python train.py --n_layer=10 --d_model=96 --n_experts=80 --experts_per_token=6 --d_expert=32 --d_shared_expert=0 --activation="squared_reglu" --moe_layers=[0, 1, 2, 3, 4, 5, 6, 7, 8, 9] --router_score="softmax" --normalize_top_k=true --routed_scale=2.45 --balance_loss=0.000757 --balance_bias=true --router_z_loss=0.001 --init_std_router=0.0284 --lr_router=0.00114 --vocab_size=8192 --norm="rmsnorm" --norm_eps=1e-05 --tie_embeddings="early" --optimizer="soap_variant" --lr=0.00468 --beta1=0.95 --beta2=0.95 --batch_tokens=[16384, 32768, 49152] --seq_len=512 --train_tokens=257600000 --steps=8727 --dataset="wikipedia_en"
Below are experts of layer 4 (counted from 0) of a mixture-of-experts language model. Rows are named router (the router's row for the expert), gate (a neuron's input weights, with its number), up (a neuron's input weights, with its number) and show model dimensions 48-95. Each number is 128 + 24 x the weight over its row's rms, rounded and kept within 0 to 255. Numbers have three digits each.
Before each expert's rows: "comes after" lists some tokens at least twice as common just before its tokens as in all text. This comes from a sample of Wikipedia text that the model never trained on. Tokens count by the router's weight.

# expert 43
comes after: " |", "–", ".", ",", " (", ":"
router:106063113117145128157118175136177103142087150100129153136129141113135106140150132129131151124128147144123090136125126121139131105182151080177173
gate0:140150168138148093100099147156170109136111153136088146161146124115146089132109107139170149155101150143118066130110171147105151141117122121142131
up0:128098090137096171162146107098080128113150119118168110096115127158114167116134160124076114108154111124149194120135085099143111120130110111131132
gate1:130141118141146096125153129117143120145122154148105111153171132134086109132130158183120135101145133160133163087151109138125165121080166116142113
up1:116109133117118155124110122138107135116130108097152158103083119119168137121124101071139126162111115094113089168108150117135097140174098133112140
gate2:164159158122131094133112170123140141124112121122118148093176103085152096139073169167116109148127130110152132186114150098148114191090111090144124
up2:173157148105135087126120164133136145125109102136118147081174130084148087138067158162111097137129123113152135190115138113159119181089104079137114
gate3:155155165145112125120141141109144147133090093091140109132117143150137155136153111110163126140150113141098126085152120077124163139136192144130152
up3:110110076117131141145117131145124120133154155175117143117135106122120104126097158150100138119110139123151122181112138165129113143132069108124091
gate4:123087129160090169112153148117168141139112117124083153143127123112137126138140168084145149118135121137075144134138114105136163154151115083158121
up4:114179137103174186124075086113151077103101112132135135112114091093121137126084156088122152090127145119116183118133161103105129115124137137114137
gate5:161118169150137122127125214131159131111137172169130143144136114149150120141117135149141168125137084158102107124159113121129104127130104102149149
up5:143125139148143114120098187160158120145143138142134137176144121112135090119118129163142201134137116119073085142144133140118119119124131093149126
gate6:108105129171161140119098126136138157164102156111187109127108125111156171096122115112153136143153083102143081103105158108096138134137108122152139
up6:105098125183155135129095117152145160171101151111182111125123127111166176111114122116142130151144078108137083100117158114100128136118103114149147
gate7:112115138103107127096156126111118135121148101113187069123161114144142142117117157137106191104111169121165134131109125148162132108126075127139117
up7:144138133158137121154082122149140133137103165155076184133091135119111126147145117115131071135140087143100130134148128104080135132134173120122135
gate8:159183114131122142150111088105085124118086159128153118107141130096158134130114147168099133149137136114135104105150116080138120121156098145142120
up8:094072140120146116116154167147172138140160085130102144152122135150096119118130107087155126099118128143122143147116142168114127118094153101110141
gate9:101121104117181121113123103156106087158128132049102093107135126113136146128144125128086138151119118134163140120160182121133150177134088106080126
up9:099121101121177129120115107164108098164134141054103109104124128109138143119143109136099137149128107124157139125160190126144150170134103095086131
gate10:133092121175110158122116126176102110133177072147153155119155132132137147153079113141130128149127134146096133162090135188099152084115123098142148
up10:128079112164097155127118130181096123132164079142157153101136124124145154146093111143134124137136124144095141160093150191092144088123120103137131
gate11:119158136129079090137118079142136164164099132129123133188099161139128128111123129139120110138126146078131144154121147101164099101144092130133114
up11:116141145128077094146121069144126166155091136135130143186085162145134137113128131153115109132122137086139138155132153099148094093142087128136113
gate12:097119176146089089130121126125111125180143136097175111089140108112102122115125096115121125138122098112146113116125105148151138073118156116148125
up12:150146094130159164118127164164125135086097103144072175145109141169122126118177144133128128141138148148128160135137145121129112164111121137135099
gate13:150131106107139132116126120104096117113122125118117121137105117144167060121163116121126114141138141090147115156108123111110140161170137116139136
up13:152118103116144122106141116097091126112118104114111121154141120135136054110144130120126104155132140098143123149118148099105122152170108111136135
gate14:090110157076133083146123104118111080169124124169120122129111129120121128135150109125082114139136125073108140139149146121111112135086103126089178
up14:168154115179124177108131154137143175097135133096133133113159125129137121104106148127180140118125142188139116115096112121141143116175156136171075
gate15:175144073190120122172131134116120128093121134143157126144108170129114153128132138128110129104106123128154120158148110114129119149075181114147116
up15:156139066184102131174130140118109133083123128151162117146113168127102151127128127123100127102106130132161122162154117116119120158071175122142121
gate16:125136141134170144079173133121152112139096099088178081096122091136101146098118140074131132134125119131139151110136138135184151124080191158169114
up16:134139146132172143078184131128147120135092104090175078099125092139109147100116137069124131134128113126134149109145146132190155122085188156162114
gate17:165140137124104155176117152103175161119116109128122165137140098111116132150134089144140124100127120185156145174127154136124144177132132128117147
up17:119122164119137115124169084136100105121149097128122085121151148149128161118088166102127124150103140100080125087133058109113145082139114131132147
gate18:185127124102147128160134142094115124092071098165150138147090164135118131126189122114177130114113100137154082119106128132148139160143161148158127
up18:042148157164072125120129169142155130152149147135086119143143093141129123111139121147151158133139157126118124146143142144112142114082113151107119
gate19:131140110089136089119126127128137157109087102112104123146122117118136151085109129139123105141120135112148116101135152167131131152117133100114131
up19:107130131075106134133147091146099107133121141152152141143070118122123124119134086138149128116103136087089161121106124078130156129158113150154127
gate20:166138062114165103159101117115109154083123147152137083105116139102138126137156121125120124117160144107172097111127110100145120130135135107153198
up20:139103155114065122106122132184143141146156095099116159139154139134137144123084132134147151138145095122099129149077168170090155118142113166125066
gate21:127090095108079148168111129154134134139124140116126144152129111127141100126134127138128131129136109118132161157160118146148079107111141141131126
up21:135097091133085139162107125147155140148123132134152153144135119143134110131109137120117145115119103140155130158163123135156083109141158112120145
gate22:116137105122153135136132152124112114159067116139108161144113122137103123142090147123101111137170142195101100134116097158108143118141169122164149
up22:104106127117107109128087103151103117085133134104121181093099165108161157127158124165142121123099111100137169135130153087144149112109096118099131
gate23:145091130150140135129107118098124155130144142112170132127127146127121103092097117120143153130125129127161096122107152143130130107170103116131155
up23:137090126155138137122097122100124167138142140112171132128128142133125108091084119118138153132115136124154088122104156141130124090163100124130136
gate24:090071125107120132143113129129139148180134152124144111165127117110100107151160108152131116137146121063159120118131117079146146123152130133140108
up24:166188127141133125118136127129117105082116098127103158074134138140160134114105132104127143122107141187089129146122140179110109141105134131133142
gate25:126114126083164137146152137168091145142129158137146132149140129083154118141141094121138123116100099117148130065076187098122158161156137164088154
up25:141115137162101142100093110100160111090127115104127123123109099171101139096102143149111144146154174157134131173148076163137113110092122066156120
gate26:122117090152125091092074138151135092154075114138164122076144144118119146102125125129159121146117094129145111135072104098152135081123150133156131
up26:124108099136124096095099133148121105147084120157177120085131138114128141105122106131168117145100093137120112128078117077148130078129144113149128
gate27:137104118145099099159134094117172124114094098151133160129133150178163132109103100147184175107144165133127149155126098137132131130158107102141117
up27:116146132109165161095120178148080138149157145109108094127105101095103112134148157106074081154134085128137122098120151124116138128104147149096130
gate28:104106117121153109099132156121147078127130142127119131089184146141112131120132166157124108150085143163167115140128102093153148147147177099167146
up28:147153132134089148158128102143117178132122123130149120173068111097159126140131085103132157099165098096100129104117151168099108119114096155106110
gate29:181135115158119130134156111150109091199122121161124178157086115119163115158086091131163140098100145125106137161101126146139116131094130123150138
up29:080146125112098155139146145090116146110163099108166134096136106130092176116163176144106150143126159144184105133149183109145106133145120163120067
gate30:101140104130156140128151158091146086148063162132106159092143143105121121117107124111141162109175155157157109109123161121092118132130162112159121
up30:128159125146124087135162157171160154120158137145123137151117151095127148116084065148152151132165125122156119097095147101153098132110123117112127
gate31:133110132130115152126156128102159148113110084147108139118125117121137143110136099137135136101111154087137099065132122098184125174151096091118107
up31:151106139128106144125134144110150161109126083130098123124117105114143154094142100133128154112115163099136098073109139102193128182139100098129079

# expert 33
comes after: ".", "=", "\n\n", ",", " and", " but"
router:104121100105147160128133131116155123149091146121107147173124177110188128134115160103099129065139165159100095157124104114136127113128158119146114
gate0:133131151144121136111156142138140115137103154134103120164182174165173125125088132126123108091139114088112126149136110121124151119107097125114117
up0:130126112119141120147095106116132136115150102122149125089085094089075120133146119120120131157118152153136131113108131143144102122163167124145136
gate1:114167128106139110133122091150122160096131108137146127138141173108169163061160141102101169114131138142096130089113112102147133113124130122142159
up1:117156136100147103140115089151106159092130109137148115133120148108150151064147162109096164113140136134097130092107106089150127121120142129135155
gate2:132125101109157095088102153125158133146136154127110136169097124123141142131124107116181112110155090123073119152130164169125109122113155148078121
up2:082139079092135088135107128120143131143119157116134153148118136106146130164084129120151114113167118112096075141126132161124108138120149150065127
gate3:083126143129184116173131165154127128111117123152129129112157141099122123090143085098100086064107125127142145144170148124135090124156155123110146
up3:157172103156107083112144096131111140141109133105134113142115128145110131172143152120157121155143117124166138124115121114144133129122085127154150
gate4:115153123114133126172117188138128072129123157132122142118137106126152130112108133104123161109117189128137129142076152121167127133158122148167145
up4:116090080135158142100097104108114149121106111081134139120156112144135129120120136124109134095123136157104126153143126136077099113126110134081124
gate5:142135143116155099111107153143174109093097138117111123125118167140119167153081159135116146083177124144131110152144117136141167091096078135134084
up5:098108115148112160156150096110090151165143114127143149150136091110133101099154099111126112174073126126130140111116124123121092167172163139129164
gate6:123138132110136128110148146062124137144132117112135169138145116152153152101141187132134123137125119119098154072137077155145115124105113149078142
up6:124116120138116128150119132137166138146119170148153070141098093122137122123124127125121162134097131138102127144110134107141152180093143132093102
gate7:137110118135156162138117128115113094135091135069136153142124132134121147111104085109145116119116149155123123124134152132101129121090115125096074
up7:130119120134148159144123129118115098139097139077142154142139138132124147107101086110158109132118151157115118117133158148100138126099109125095083
gate8:115077144141174137131083072143135154080107132101101114139124095134119130109151135127110125129098128138097138102155124120089156125112139123157106
up8:103080132143163136123082086151141159080103127106090101136134082131124142110157161148122131116093145145103120113133131123101143122114140130154120
gate9:109098105117116075141113149148146121155121132117124139143120124100172103108105127114112116113187136102134162092100096096115106102112123195085135
up9:119102112107123076137115147134138113145119132121132140140100125101160111100093129113110132104196145088137152090112107106100113113122132187096120
gate10:096141149104141152112137119121148106103059099136104142163127121124178167152135135115114113100133129110160115147148105105108080113138145175100133
up10:118105065132088100162138110141123139130164126135105111111144122116080119124136102112098153118121113149097101091113153128174160110116094136126144
gate11:089129119130132138144147083120131165116124119164108128129140139104150140144128123090118117128113144172123068149079100127114143115093103159112132
up11:156134134131130111100105183143116105131126133087150140129134132156114129123117127174129142112143118097134169093179154130152100137181158102146133
gate12:113115120131117103124098146154163122061114165117135089167138157105133102095094164135125107102154126144121103159147061135144091164142146162114106
up12:127137127133139147125177107098090135191140090144121166091101096148136158159154111130137161157113130117137146103116195130107170100136119097149139
gate13:140134129113137142101138106089155145135082137080119091116105123147138124112136144147142129129099101079109130168140132112140153123108139177117169
up13:149125105110141137113145101096162141138081145074112076124109112146145120128121138157130135112101088087112117156145134113141157135104140193125175
gate14:083144118118093115071134113156102159102124172125146113119150128145132108134146157116105160135176108151146118159131093098165120138093134133134091
up14:084136141118097106090139124155100165128113169118153110126155121149141114115122151108101157129165111155146117162112114096167120148101125153148078
gate15:122115122130116124098142160097128187124092129140126118124073144110144159142095162130132164112134139110128097145110160122138147160176177109155133
up15:089130098127142174117166170132103153131111133160137136111106141127141155146116148109124102143104130112136117145116124130166178146167126121175098
gate16:130147098113154083111128071139110141126116150131159169118154082104135114095136131094082120111123134163127197140103107128128118128148157143146117
up16:116130117137179114157128138094135105117145118124174114141095151137126123139116119110088144122119066137202124102106113110160114112128152116089120
gate17:131157151083119142126143120113100111122112097145118155144160150124181114175106146134132151103138121157077098144132097156130105139126105188134099
up17:133095165152139081126121149181130124123144168115126104132123098145068147120161103090128123157121126126173171124110169127138131128113115072130146
gate18:123126130127105086164121110117154126108113125085143141146105132127098117146112128098076111107142164130141169147130124103125118085118133174141106
up18:116141153120107086160118118129158129093105121088155140150105139140103106150117122099075115103140165139126153144144117096122121088118137172134082
gate19:122164141087164134110157144109136170112133141122114112160162120154135141128108150113111138103111145132122151146118115128122171106145127153123145
up19:131156144074163124116159151104149171111132152109105115161145122147137145127111159104102140102123155125126152149125109131123154126150133166129149
gate20:126150107114131155066138136141124144091167127149091160099096145108100085100170151115139129109157150128125129115153154069153137107149129125105113
up20:136097139127127094180121121108129101173085132107150088150155111153146165157081127127130133127099116132122120134115097187101116142109132119163145
gate21:102131135095175098107139138123124152112060113163154140158129150070142166094159162120156113099091125116130124140141084124139152106119147147102126
up21:124118107125135105109128161122158161126114135160102104149112122103218152111149113137144125182111129119121138108159100082116105119127111094144180
gate22:120149105093141134165108111096172146144102138114097094129127127123148101122132094146114156101151118131181146155163147121121105072097111156155101
up22:139105152162117122093145144154079103105154114130155149128119134137119162129123159121134089165114135109078100110097107123137152189166151096106150
gate23:116166181144135118113118124155098166111128100128146135124144169128134116139146116070075148117110145167174083164144117149128152149135164128121130
up23:113145165141142115124124114161094160122128103125135152137140173130137123145151118073071152104108140165161084151143117145131145147109166162102135
gate24:155126163137137130091121089127140102144132161157117106144113173091138153095111093108119110099119136168112106103096102092127109101123150153134088
up24:168143164118130124086115087122143108145128139152123109165127204087123138114120117104120110097116135165118116119098101101131112099125154147130097
gate25:102100129110115118117132176125135129162131126139069111146145115120162185168089137142107104093157135097134143164126138138149116162104120132130153
up25:152153133140141135139133087140118128099129135112189138111110136141088062085152108119153143170104120158120113089130111117103142098154127120130112
gate26:130139167083133116114121134137119150128115100178122138164159151116104143143110181111115173099102100131161164114131188126150143164126153142150155
up26:131135164080152123108136144141104134116101119169129135170152140119128134146102181121129171101092114132158151122130187112147144145131146140131157
gate27:153152167144122122135127139107138116110116121104148130179126140105139203136108128128076108122118140133168129131111095117163146097128144191138122
up27:161129109131085131124132112138127124138169121103121113157156111145131128128150166162109140144109174111122175135087097148139126139064159128097191
gate28:114166102124184127116153164099123127128141121136116146148111113108157096086113124122117141126117160130110143090119119120119131146082115125128091
up28:112165102136184125128154177100124131138145117130108155144123107113159100089118117125105134126113156128102129094112113130113131145081101129127094
gate29:141112143108101150149113161110150125129120125127126105154139188138207128147129142136094100085140120124159087167140136104143122098136167184107152
up29:154100129136120109149131134099141084185131140143127127110146097109135159120124123122142130116145129135137111101102143083109150119137136175107172
gate30:141092086148172140092098096158117165156080091118160119111134093161168087103151157156142106116127161138084133130147118117116139141102125137126159
up30:113175162161117114164127164105112140085170141109128136134139195090102171142113102097116125128138088142167115134143114129120120109143142133137112
gate31:108115090112099144111142120139113096153124109133102153199124132139131079146132157145145176119143143186119113143134107089140130126148130115115160
up31:116110093124088134173116107105128077138123128146135148185112157135134087158107138124176159131126165163121122141146093096144087127133113107099124

# expert 16
comes after: " |", "|", ")", "\n", "\"", " /"
router:095117080143103163171136146104134124158110146119092159152082174123125107123147158088099142126143153130129103107118099122177124116153135085153121
gate0:152108149108101111122111134118107118144155107121186118131152126109128152156109147128121087080137171128116117139200132136135151138098111082118132
up0:137113141111110112117112127118111112141159103132188119122160126107130148147108139118117094074129171116124114149210123131140132136097095086129120
gate1:176082126087125121172139103144116087128141111135147089134095152106143133133136127110131125079130114174150186101126136111110153100122078130134122
up1:079180132161138147106133156114131170137107144114107173120156089144112147108109127137113139154110128091105065145145128137166102161128163147119117
gate2:107130108120158143146138132120099102127106109137135104169067149132110148125085130106144155108110117138132132086193148075096145104149111136084107
up2:153128136127107123103111125141148161121148142121119150084191114121134100142169133151106111140138132133121150179085112157159121149103130131173150
gate3:124140133116109156170114144124146144131123105153112112151080147100144100119108135126113158120118156142164137129168149106127120166136097126114136
up3:141131131117145070107111094151120129103119121093159155118167107156110120139136173142101125122132128082086134097096100142154124080130115152145119
gate4:102075136094152179156110111098166139128118136146072103138123107127156118179133161141108159131144146098113104142115146151143146145174149105176172
up4:138113104089133098145130139109139164165170125121140124169146085086124122134153142133132186106098135107131089137158136154131115128099158122136148
gate5:132115133127116124108140132180141119130152125145134109121076114082077138131122129086152126131111120120117144119157123112095160130068154120136136
up5:123153181127118120105131156177123115139143108140125102102083109101076141114111129133125103106120111122120108117172140118103145138079118111100134
gate6:122133129109158137156113167146137111159118112141110131145099172118135121103094103113165129162150117107136153103142118104139150101125099128114157
up6:111135128106161134154116155144135108159124105135104132143106178116144127112094110106159135153149122117121147093148114100145138097116095126110156
gate7:133122148147143142151146158112134122169093141178139144115110146128155132165146126136120159101128117165074132143123110118126140132131189104146132
up7:141158107154129129120125136131127143163097117121124137103151109136147124128115122141174143082149108150093108130150147117150136095128167087111128
gate8:089109083138121169120143155149145124158084120128116160142112121137154134156113117168126118116127127149112098153144138135181131145153168141147111
up8:139120136137108087127112092125093111120125145092174076120142154121149144117124096144131067135135129098133125121086111117119106091129128130116180
gate9:132115127148116107130148131118196128164090078152148125119141129130148113098142105128148150133147146080099117160172126127132127128180100119126111
up9:139138137106131142128099131124069113087170161114131124136131135131109155151093154122097107120121114159178148096088155131139135122082155131138152
gate10:117099141157147165155168124165115134144124130125135147180116130127122132116154101160106134149176142148147168159121118152128146143111060170121135
up10:148143122091123086101085137089138113110118133126127098091138127120130123142102147109153111120090104101107096087122135116135106101141194087155105
gate11:134121136141135154109101138107121074142162135113144122122128113168135133150128137117100098143086141114123202102164093131092122129155102127123184
up11:120138124116110099138167124146138180118094122147110138142127145092119119108121113134157156107166116141134062161098161132160147136097156131119071
gate12:080092097144138148189087153136134099144131136127112155137153177106157108173127162125149147117154156138132126140138127118174122106141165113163139
up12:110138147129167108100136104127148136138170139129148110161111126108164080094092132128134159145111088111097140123136109123124120135165123128154069
gate13:119113143152123184143147116117110140137139098065128119116161110131129111138128129134107149151128120132088155153136139120129153147102145068076060
up13:123115147147130180135137121111109150134149088075125114102173106129132105131123137134118147149123127130092158156133139127134155145091129065077061
gate14:152135114128116130123159121137116133174126138155134128130087134102161108123132127140127128147143122103135199113182143120151088079123137139118111
up14:152125112128122130125156121132117132171126136143127121137090140104155110117141129142127131147141128106131210112194137133147095072127140132122121
gate15:084123094129131118125128137154166127121145108161143122109111135142152097142113152142156075114126107119157093074145089121171135117154126121167100
up15:071123083120126119127121139141171116123149109167142129101115128143157092138103151136150082110130119123153086080142078131165129120140122119165099
gate16:107133103146104133124155164076131113143126155130085150141121129146133101170160131112090124114154134174103092157135135157129119127125172100127127
up16:107145111163078120156131124140139144143150097122121122130089093123130099121142108139080135094176148139123087138125117111127106112135167119116132
gate17:144083125118126118112152120154095130143154109106131136104104099157125121099113118133126131109162127094173127118135148119081167119108118093141159
up17:108147135124119158129117136098152102127100179162103131152154161091143137157121134119139118147108120151110119137114138129182076115128130186099099
gate18:189152105170135152145100090103078122144109156112139137138135171130135104112106146134121116114158087118113157148107098134169102138163134074105089
up18:070108141089110109113137166153175133117152099134116134115111073136126161140141124118134144136117184149138104114148170131096158118093133167146179
gate19:135138097125083138140136168105143104127147141134139163103131132186115113126109140082132131133130116147117138114154143126117110113103098099161100
up19:150113136186115160135118114094141123112148100113132109123146120136088170117123110093120117133137146115139130163120113064137141139170137130148119
gate20:129115131105123103120105108121151143127120090095123169158137168204139165115118146115125124153097190121115134142147133122174096159126117108166099
up20:146113119120128100120113116104174127151125104085105137169130162167110160102118123137147113148086193129129128140168138102177089150141129112177100
gate21:176135122098123187172120165134089155152128131140124177137111128175177163092111118127114097145166122160168133108133162124137139149155122096126156
up21:189155118103121169175124173140088156144128133129130180133117124181180171103118126137113107150159122167164129105131162108140151143152135090113157
gate22:114107138147163157104144131114120105142106134108089122159096151146120109173112155128124141106118170132099112127118135118143118127173172107133107
up22:097136134141068157143121072120137115153108148106112114112125122148151086147163156125151093137156151182110075145127136140093108125165118104144092
gate23:151115118096137165114162129139102138118104144073126171111129104158152134114102123103103108084123109148157152141144144153145125127113149114114100
up23:141135120080148168120150125145100135117102128063133155104137094157155136104104124115098107096128120146174152154147133141139127132099147108100088
gate24:123142158174129132101078138129129134126159123145121120122141112116119139119117109109092120151139127135130089127171127112116125142106196088132131
up24:140108095078112116160164120127137109138100149109128148128109138144140117149129152147172132115120137111131162135079128140138133116149067167121133
gate25:086129092105123152178128152123183136176161095141127139154110142158122154144086158136114145087156136139110139133139093100130106101168151080155140
up25:103113101106144144126148120138190127161135098150141132146098136162092152151115154133127118076152129115106159152153095131126126115160158101144134
gate26:164128106091133105174143156147117095128122103123116110145112163063125095086113128107134168139099142145138125121139144085122122138117128114113134
up26:086128156174121153082117108118144163137131151138144151106139097187135156170144119152129092124166113109126130131128108164129131120138128147139124
gate27:128086099135119157135131142127165063155076168132142172144103153086154136181171112132109138119113174157136124128143128130146115128133171144126139
up27:121127158091098097124111135098150150137175141112091142159122145141151142105064123132125082122117112117091113123091147128096142119085058133093141
gate28:117116070107119134128143097121149126062124135168090147142165107140120104163132129100152122120174118117132173136091120116145139125187100123145144
up28:133122091110092140111125088129129126058116128164099138128161100142132089139128124110155132123182109112152174120079123118153125111164091132126140
gate29:170119078146131122168146120110129131100107147140103130130152127151134143130132115058149150097155131121131069104161131109142117140124140120139121
up29:170115084144117130164145117116135139102106134135114136131153121141143145120130118059157137098148138122132081108156131090136122154126146128133103
gate30:139129123100124102141125168149142116143148126135067114134095123127102131118109127082127165151128141102136126088155148131091151158146133129111152
up30:118119141160150147105129105105106146115105135108184131124156135121144119133132125175129093118131106139129121157105110126152098097105126127127104
gate31:170124096141150099141127141130141131090111100106125133158111124103137147137116118079089110128085080121166140121130107146150151158142137098150100
up31:092124166109112165130130115132104122167145154153132121103148129143137113110145132180162141139180167123095117136128139102113114109120130159100163